Experts of a small language model: 64 SwiGLU neurons an expert, a softmax router.
Below are experts of layer 3 (counted from 0) of a mixture-of-experts language model. Rows are named router (the router's row for the expert), gate (a neuron's input weights, with its number), up (a neuron's input weights, with its number) and show model dimensions 192-255. Each number is 128 + 24 x the weight over its row's rms, rounded and kept within 0 to 255.
After each expert's rows: "mostly gets" lists some tokens that are sent to it at least half of the time. This comes from a sample of Wikipedia text that the model never trained on.

# expert 203
router [138 151 114 134 138 155 115 154 109 130  89 114 162 116 160 142 141 128 158 136 140 177 159  84 129 154 121 110 121 161 142 125  80 139 136 107 129 100 135  94 144 128 125 118 163 135 150 117 126 120 132  99 149 101 110 132 136 102 150 127  71 113 129 106]
gate0 [168 108 131 166  94 127 108 144 141 153 114 123 135 163 119 137 142 134 116 131 115 122 129 107 180 104  88  77 146  87 153 190 112 104 122 112  82 136 163 174  89 145 134 124 106 114 147 113 122 180 138  95 143 113 112 119 136 102  95 152 154  92 141  93]
up0 [131 151 128  98 123 157 153 159 123 140 123 122 117  96 121 107 141 141 131 109 115 146 150 144 136 134 149 120 147 147 125 102 164 111 137  87 156 146 167 145 174 135 142 131 159 140 114 135 157 138 116 127 126 119 139 130  78 104 117  84 110 151 133 157]
mostly gets: " new", " different", " original", " old", " modern", " full"

# expert 232
router [156 146  90 155 167 134 104 153 147 130 110 113 129 106 138 135 117 149 146 134 168 138 116 106 135 123 108 104 138 140 137 137  80 143 146 117  86 112 155 128 107  96 122 114 151 114 128 117 147 132 110 137 119  99 149 118 122 113 119 121  87 114 109 139]
gate0 [134 120 103 126 133  98 108 131 171 163 121 129 137 152 120 148  87 114 120 179  97 133 141 148 157 143 120 103  94 122 153 147 160 185 114 121 146 151 150 123 118 158 136 163 147 106 159 156 108 136 178 118 126 136 102 124  93 137 160 124 154 151 136 138]
up0 [161 111 142 143 111 127 132 141 141 106 100  89 155 153 120 125 121 115 117 161 142 123 122 150 138  90 179  97 157 119  83 105 122 178 111 102 125 121 104 127 170 114 104 145  88 119 129 112 158 126 175  89 127 157  92 131 151  90 126 135 109 125 144 156]
mostly gets: "ious", "ible", "able", " overall", "ational", "onic"

# expert 80
router [ 92 145 101 153  98 144  99 118 124 120  91 187 118 144 162 136 141 107 145 125  95  96 166 143 101 175 116 105 128 140 122  97 138 167 109 164 138 125 195 101  69 122 119 121 170 124 121  97 125 127 135 172 120 134 116 144 137 118 157 138 109 142 128 136]
gate0 [128 151 115 126 127 155 104 110 157 126 121  98 186 136 135  99 117 146 148 104 143 106 146 149 171  94 187 104 130 112 145  89 117 147 151 139 142 128 132 127 121 141 152 117 122 141 116 135 110 134 134 115 130 109 135 101 136  91 110 127 101  73 139 138]
up0 [139 105 145 146 147 140  92 107 117 139 165 108 117  99 126 120 115 140 156 112 128 134 109 145 118 146 134 102 160 149 121 122 146 103 147 129  95 101  82 121  98 144 117 153 121 100 114 134 118 143 112  92 117 132 133 131 130 138 106 182 101 158 108 128]
mostly gets: "%", " mm", "rod", " brown", " general", " right"

# expert 88
router [ 98 109  90 109 140 161 109 159 151  99 130 145 121 146 155  91 122 120  90 130 126  93 147 148 155  86 159 126 150  83 158 109 169 109 133 134 117 135 163 145 118  78  91 120 151 101 103 147 114  76 159 115 151 156 171 116 139 114 127  83 120 111 148 159]
gate0 [153 124 138 117 131  98 111  66 161 117 139 159 111 150 125 123 128 116 124 131 172  87 117 139 134 138 120  71 132 146 148 117 154 127 114  92 133  99 150 146 159 136 130 169  89 112 106  99 141 155 120 142 130 139  92 137 129 181 143  98 151  94 147 135]
up0 [ 93 158 121 108 108 118 130  95 111 121 207 144 114 138  90 125 117 124 103 101 122 104 109  81 139 117 102 136 126 130 132 141 114 139 123  78 127 124 114 121 162 147 116 143 132 145 121 127 134 164 126 136  87 125  92 150 118 143 122 123 162  72 137 134]
mostly gets: " |\n", "\"\n", "|---|---|---|---|---|---|\n", "|---|---|---|---|---|---|---|\n", "|---|---|---|---|---|\n", " –\n"

# expert 77
router [155 126 160 110 130 156  99 116 134 109 144  98 117 146 129 145 129 129 139 109 172 120  96 145 103 105 159 113 139  90 130 109 136 101  91 104 105 140 170 181 130 125 115 147 135 144 107 159 106 116 116 109 141 151 143 108 112 145 110 111 105 100 114 152]
gate0 [121 115 100 125 106 122 100 124 102 144 108 127 124 129 115 105 149  98 131 172 109 124 123 185 114 133 121 106 137 120  91 121 108 149 140 135 138 125 134 140 124 137 134  87  86 105  89  86 139 142 110 150 127 103 153  95 139 122 122 155  94 133 149 141]
up0 [166  92 113 116 141 117 114  64 186 139 102 132 121 174 137 164 110 187 165 147 152 152 131 134 123 136 139 131 110 108 169 129 172 110 168  23 179 125 152 153 130 151 133 143 134 144 161 150 117 110 109 127 131 122 145 151 143 129 135 120 109 133 149 125]
mostly gets: ")\n", ".\n", "\"\n", ";\n", "\n", "'\n"

# expert 41
router [171 129  78 158  92 136 138 107 115 118 123 100 100 138 105 130 111 116 102 191 120 130 114 140 167 168 172 160 134  93 119 145 106 116  88 116 125 147 116 158 111 152 117 108 116 124 112 124 128 121 135 133 101 127 121 148  97 132 105 150  87 133 114 108]
gate0 [155 142 132 126 118  87 119  91 132 127 124 134 144 113  97 175  91 122 121 156 171 102 110 153 142 140 232 133 109  67 124 137  83 113 140 135 141 142 166 121 139 131 162 141 167 106  91 128 106 104  90 124 133 113 145 146 158 103  90 132 122 103 108 135]
up0 [136 158 144 115 145 162  97 143 148 146 100 153 114 148  99  97 165 130 151 125 121 112 114 109 113 140  92 107 129 137 115 105 114 157 153 157 132 115  95  98 122 130 123 137 123 143 178 132 146 135 165 126  98 154 136 145 106 130 130 170 117 155 145 105]
mostly gets: " brown", "ifolia", " discovered", " comb", "iform", " grew"

# expert 227
router [ 81 111 141 128 124 138 146 103  99 153 105 114 145 146 139  74 125 157 136 160 101 105 118 146 171 111 128 135 163 118 100 121 187 126  94 137 145 121 127 173 111 134 145  91 132 148 124  68 176 169 158 127 179 174  92 134 114 152  94 163 104 104 134 131]
gate0 [143  92  81 121 109 141 133 167 158  72 150 134 110 121 101 162  72 147 174  87 164 130 133 148 187 127 140 129 119 127 154 106 106 117 136 139 129 139 122  91  79 108 113 117 116 107 170 141 104  96 113 110 129 175 152  77 147 111 136 145 159  97  99 105]
up0 [115 123 130 120 123 138 167 142 124 123 143 149 124 125 102 173 123 147 123 100 140 116 129  85 171 130 113 129 155 182 108 176 149 114 109 114 134 161 100  93 146 130 115 107  99 151 109 132 137 136 140 105 133 135  74 117 120  79 107 138 161 104 106 108]
mostly gets: "196", "201", "200", "197", "194", "195"

# expert 49
router [119 179 158 134 144 121 141 155 120 111 158 138 118 154 157 135 145 172 136  85 158 169 119 125 164 115 133 141 141  97 197 145 133 160 126 123 124 122 143 155 181 149 138 107 109 150 149 103 154 160 137  88 153 138 129 136  99  91 168 125 125  97 148 126]
gate0 [108 135 153 137  95  82 131 126 104 115 124 134 145 136 123 184 109 107 114 134 127 119  90 103  90 101 149 133 123 120 143 155 136  90 122 105 125 155 137  86 130 181 108 130 139 152 115 156  99 113 134 161 164 125 108 123 128 113 138 170  93  82 112 118]
up0 [118  94 134 124 100 104 109 128 158 101 133 109 128 130 176 160 125 179 131 116 113 149  90  86 153 155 101 106 123 144 146 135 136 128 108 167  95  88 101 147 148 163 105 105 129 131 127 133 105 130 122  95  95 174 120 170 108 100 139 132 160 139 141 117]
mostly gets: "200", "198", "199", "202", "201", "197"

# expert 211
router [149 153 138 131 122  87 128 147 129 120 152 118 154  93 148 147 121  89 111 169 142 159 109 145 155 154 136 143 152 157 126 142 106 107 143 123 110 162 121 127 126 122 110 156 153 128 130 113 135 135  97  99  94 119 126 153  89  90 117 135 148 112  59 139]
gate0 [142 134 125 145 130 114  91 120 116 164 128 158 150 122 133 104 108  88 115 120 142  84 116 124 101 139 126  88 120 111 133  93 119 117  83 159 119 127 137 184 154 116 153 133 124  84 126 129  97 124 135 103 149 162 111 118 133 127 157 119 146 107 116 106]
up0 [ 72 130 118 125 118 128 157 162 146  99 127 101 127 155 119 107 124 173 117 117 128 130 150 113 148 123 134 140 135 132 138 157 134 133 142 135 121 141 113  92 118 161 110 149 123 148 111 103 155 120 147 181 116 116 133 119 120 161  91 117 122 177 115 136]
mostly gets: "==", "===", " between", " both", " [", "===="

# expert 121
router [ 89 159 156 103  73 111  92  95  94 113 151 143 105 130 130 141 115 139 129 153  92 156 107 128  86 154 131 127 141  99 125 131 132 146 103 128 100 168 119 189 128 140 140 140 117 126 124 142 161 136 115 117 111 117  90 162  97 114 124 156 113 156 151  98]
gate0 [146 127 138 111 139 149 140 144 181 158 131 166 123 148  90 130  79  64 139 133 118 138 160 156  95 122 146 144 100 131 142 156 102 120 135  87 121 119 133 137 143 117 159 113  89 109 106 115 143 146 140 135 103 134 146 135  81 125 142 116 171 140 116 104]
up0 [104 170 112 137 148 111 124 128 116 178  75  88 184 125 119 139 101 121 127 137 121  91 119 140  98  99 133  94  90 114 165 149 148 152 120 132 115  91 114 111 101 100 142 132 143 150 165 155 114 135 128 120 107 146 116  77 131 108 122  98 153 106  98 168]
mostly gets: " data", " mi", " news", "-TV", "°E", "Area"

# expert 216
router [ 99 124 143 106 109  98 131 137 153 143 124 154 119 124 149 149 142 143 127 110  98 138 106  89 106  85 115 165 141  98 123 156 160 133 131 166 108  92 101 156 102 106 137 155 104 140 153 124 146 103  92 124 162 144 118 116 116 129 137 178 140  98 135 102]
gate0 [136 118 117 151 133 168 109 163  59 150 125 102 175 148 117  71 137 119 121 162 117  82 138 130  94 126 170 103 134 155 151 150 132 104 170 137 135 143 156 131 129 182 170 139 130 117 130 192  85 126 124 129 130 138 161 137 148 141 101 132 141 153 114 131]
up0 [136 111 104 128 130 128 178 165 201 115 124 139 130 102 143 129 102  91 137 135  93 135 121 121 117  97 126 115  80  95 123 121 119 142 132 170 101 142 136 124  95 142 157 146 128 152  98 158  98 150 115 111 119 143 102 114 155 152 107 119 159 110 114  66]
mostly gets: " Art", " Law", "!", " Science", " Records", " Library"

# expert 128
router [126 169  89 113 150 147 117 136 115 132 151 114 161 116  99 101 150 150 131 125 148 123 131 130  96 125 114 112 138 101 124 113 101 186 177 107 113 159 144 143 126 107 108 168 141 126  94 167 109 177 140 103 142 114  99 128 114 134 102 151 105 164 137 153]
gate0 [131 129  91 137 110 154  72 142 156 117 106 170 143  99 115  81 113 123  98 154 139  99 165 141  90 118 130  79 137 139 139 128 128 129 119 130 102 132 156 127 123 124 116 137  71 110  95 145 136 119 133 137 128 140  95 143 154 156 150 126 135  62 136 134]
up0 [146 175 133 122 120 155  89 131 124  61 143 116 114 102 119 136 156 157 121 184 117 129 165 117 166 105  80 145 113  86  77 142 118 121 154 125 121 135 158 165 140 139 143  77  91 180 129 117 140 133 124 121 168 163 133 127 101 135 140 127 123 119 171 139]
mostly gets: ";\n", ")\n", ");\n", "\n", "*\n", "})\n"

# expert 92
router [132 157 108 141  96 111 110  90 109 154 108 132 104 141 149 107 124 128 135 101 119 185  87 102 146 145 105 165 125 170 104 142 126  90  82 130 149 141 126 155 177 153 143 101 140 142 111 119 166 159  85 145 141 126 109 131 112 113  99 180 121 118 115 128]
gate0 [108 164  96 119 124 123 123 126 124 118 139 117 130 116 134 108 148 164 111 111  99 108 158 110  87 131 141 111 122 130 105 133 125 148 130 118 178 104 110 129 147 127 122 160 137 108 151 131  78 149 106 140 127 132 134 131  89 147 153 122 127  97 141 137]
up0 [109 123 105 125 109 137 137 128 156 135 122 135 129 147 127  92 131 181  90 132 122 136 110 138 112 164 116 119 155 140 121 120 155 146 136 128 147 114 149 178 100 141 130 141 119 111 132 149 122  99 111 161 150 105 178 136  86 134 116 171 141 125 132 103]
mostly gets: " early", " former", " late", " popular", " old", " large"

# expert 42
router [137  98 120 145 128 107 100 126 165 126 109 133 139 111 111 168 110 116 118  89 146 154 139 132 128  88 139 132 102  83 179 160  95 128  99 143 146 139 128 129 149 128 126 117 116 125 130 156  83  88 109 137 123 125  98 135 123 121 159 120 120 142 136 126]
gate0 [163  89 134 133 185 149 148 110 126 117 155  94 135 136 135 156 104 115  83 136 123 150 131 129 157  83 156 185 145 163 147 129 134 104 157 132 109 104 103  84  98 123 103 131 136  81 166 154 139 112 148  78  59 159 147 149 135 123 147 108 115 108 103 121]
up0 [156 106 139 138 144 159 167 116 124 106 108 138 115 155 142 153 126 142 137 129 109 183 150  91 124 119 137 145 170 130 147 183 168  91 107 165  77 121 109 100 136 119 102 119 121 105 123 170 111 101 132  74  64 174 140 119 134 109 142 115 136 113  84 107]
mostly gets: " TV", " station", " television", " Line", " radio", " episode"

# expert 15
router [184  94 127 126 103 107 112  88 162 145 124 137  93 113 152 126 131 109 129 118 123 147  61 172 125 174 110 153 121  81  94 128 127  99 105 160 110 115 115 159 122 161 119  84 120 146 133  87 141 140 115 144 118 134 150 111 105 133 123 129  97 150 142 117]
gate0 [133 120 111 178 114 120 115 167 164 130 134 109 146  83 113 143  94  93 169 160 140 158 124 156 127 183 126  97 133 140 105 100 124 140 142 174 134 133 149  80 141 132 129 175 131 124 130 109 117 121 133  99 124 118 121  84 133 132 157 141 128 133 118 110]
up0 [141 128 144 140 131 104  95 124 145 141  94 124 139 126 145 139 130 137 143 108 172 128 111 122 103 182 127 143 108 109  93  82  97 138  99 170 141 142 151 101 126  94 125 139 154 180  78 107 150 106 131 169 126 128 114 107 148 150  96  88 107 122 160 116]
mostly gets: " Label", " Candidate", " Conservative", " Member", " genus", " Queen"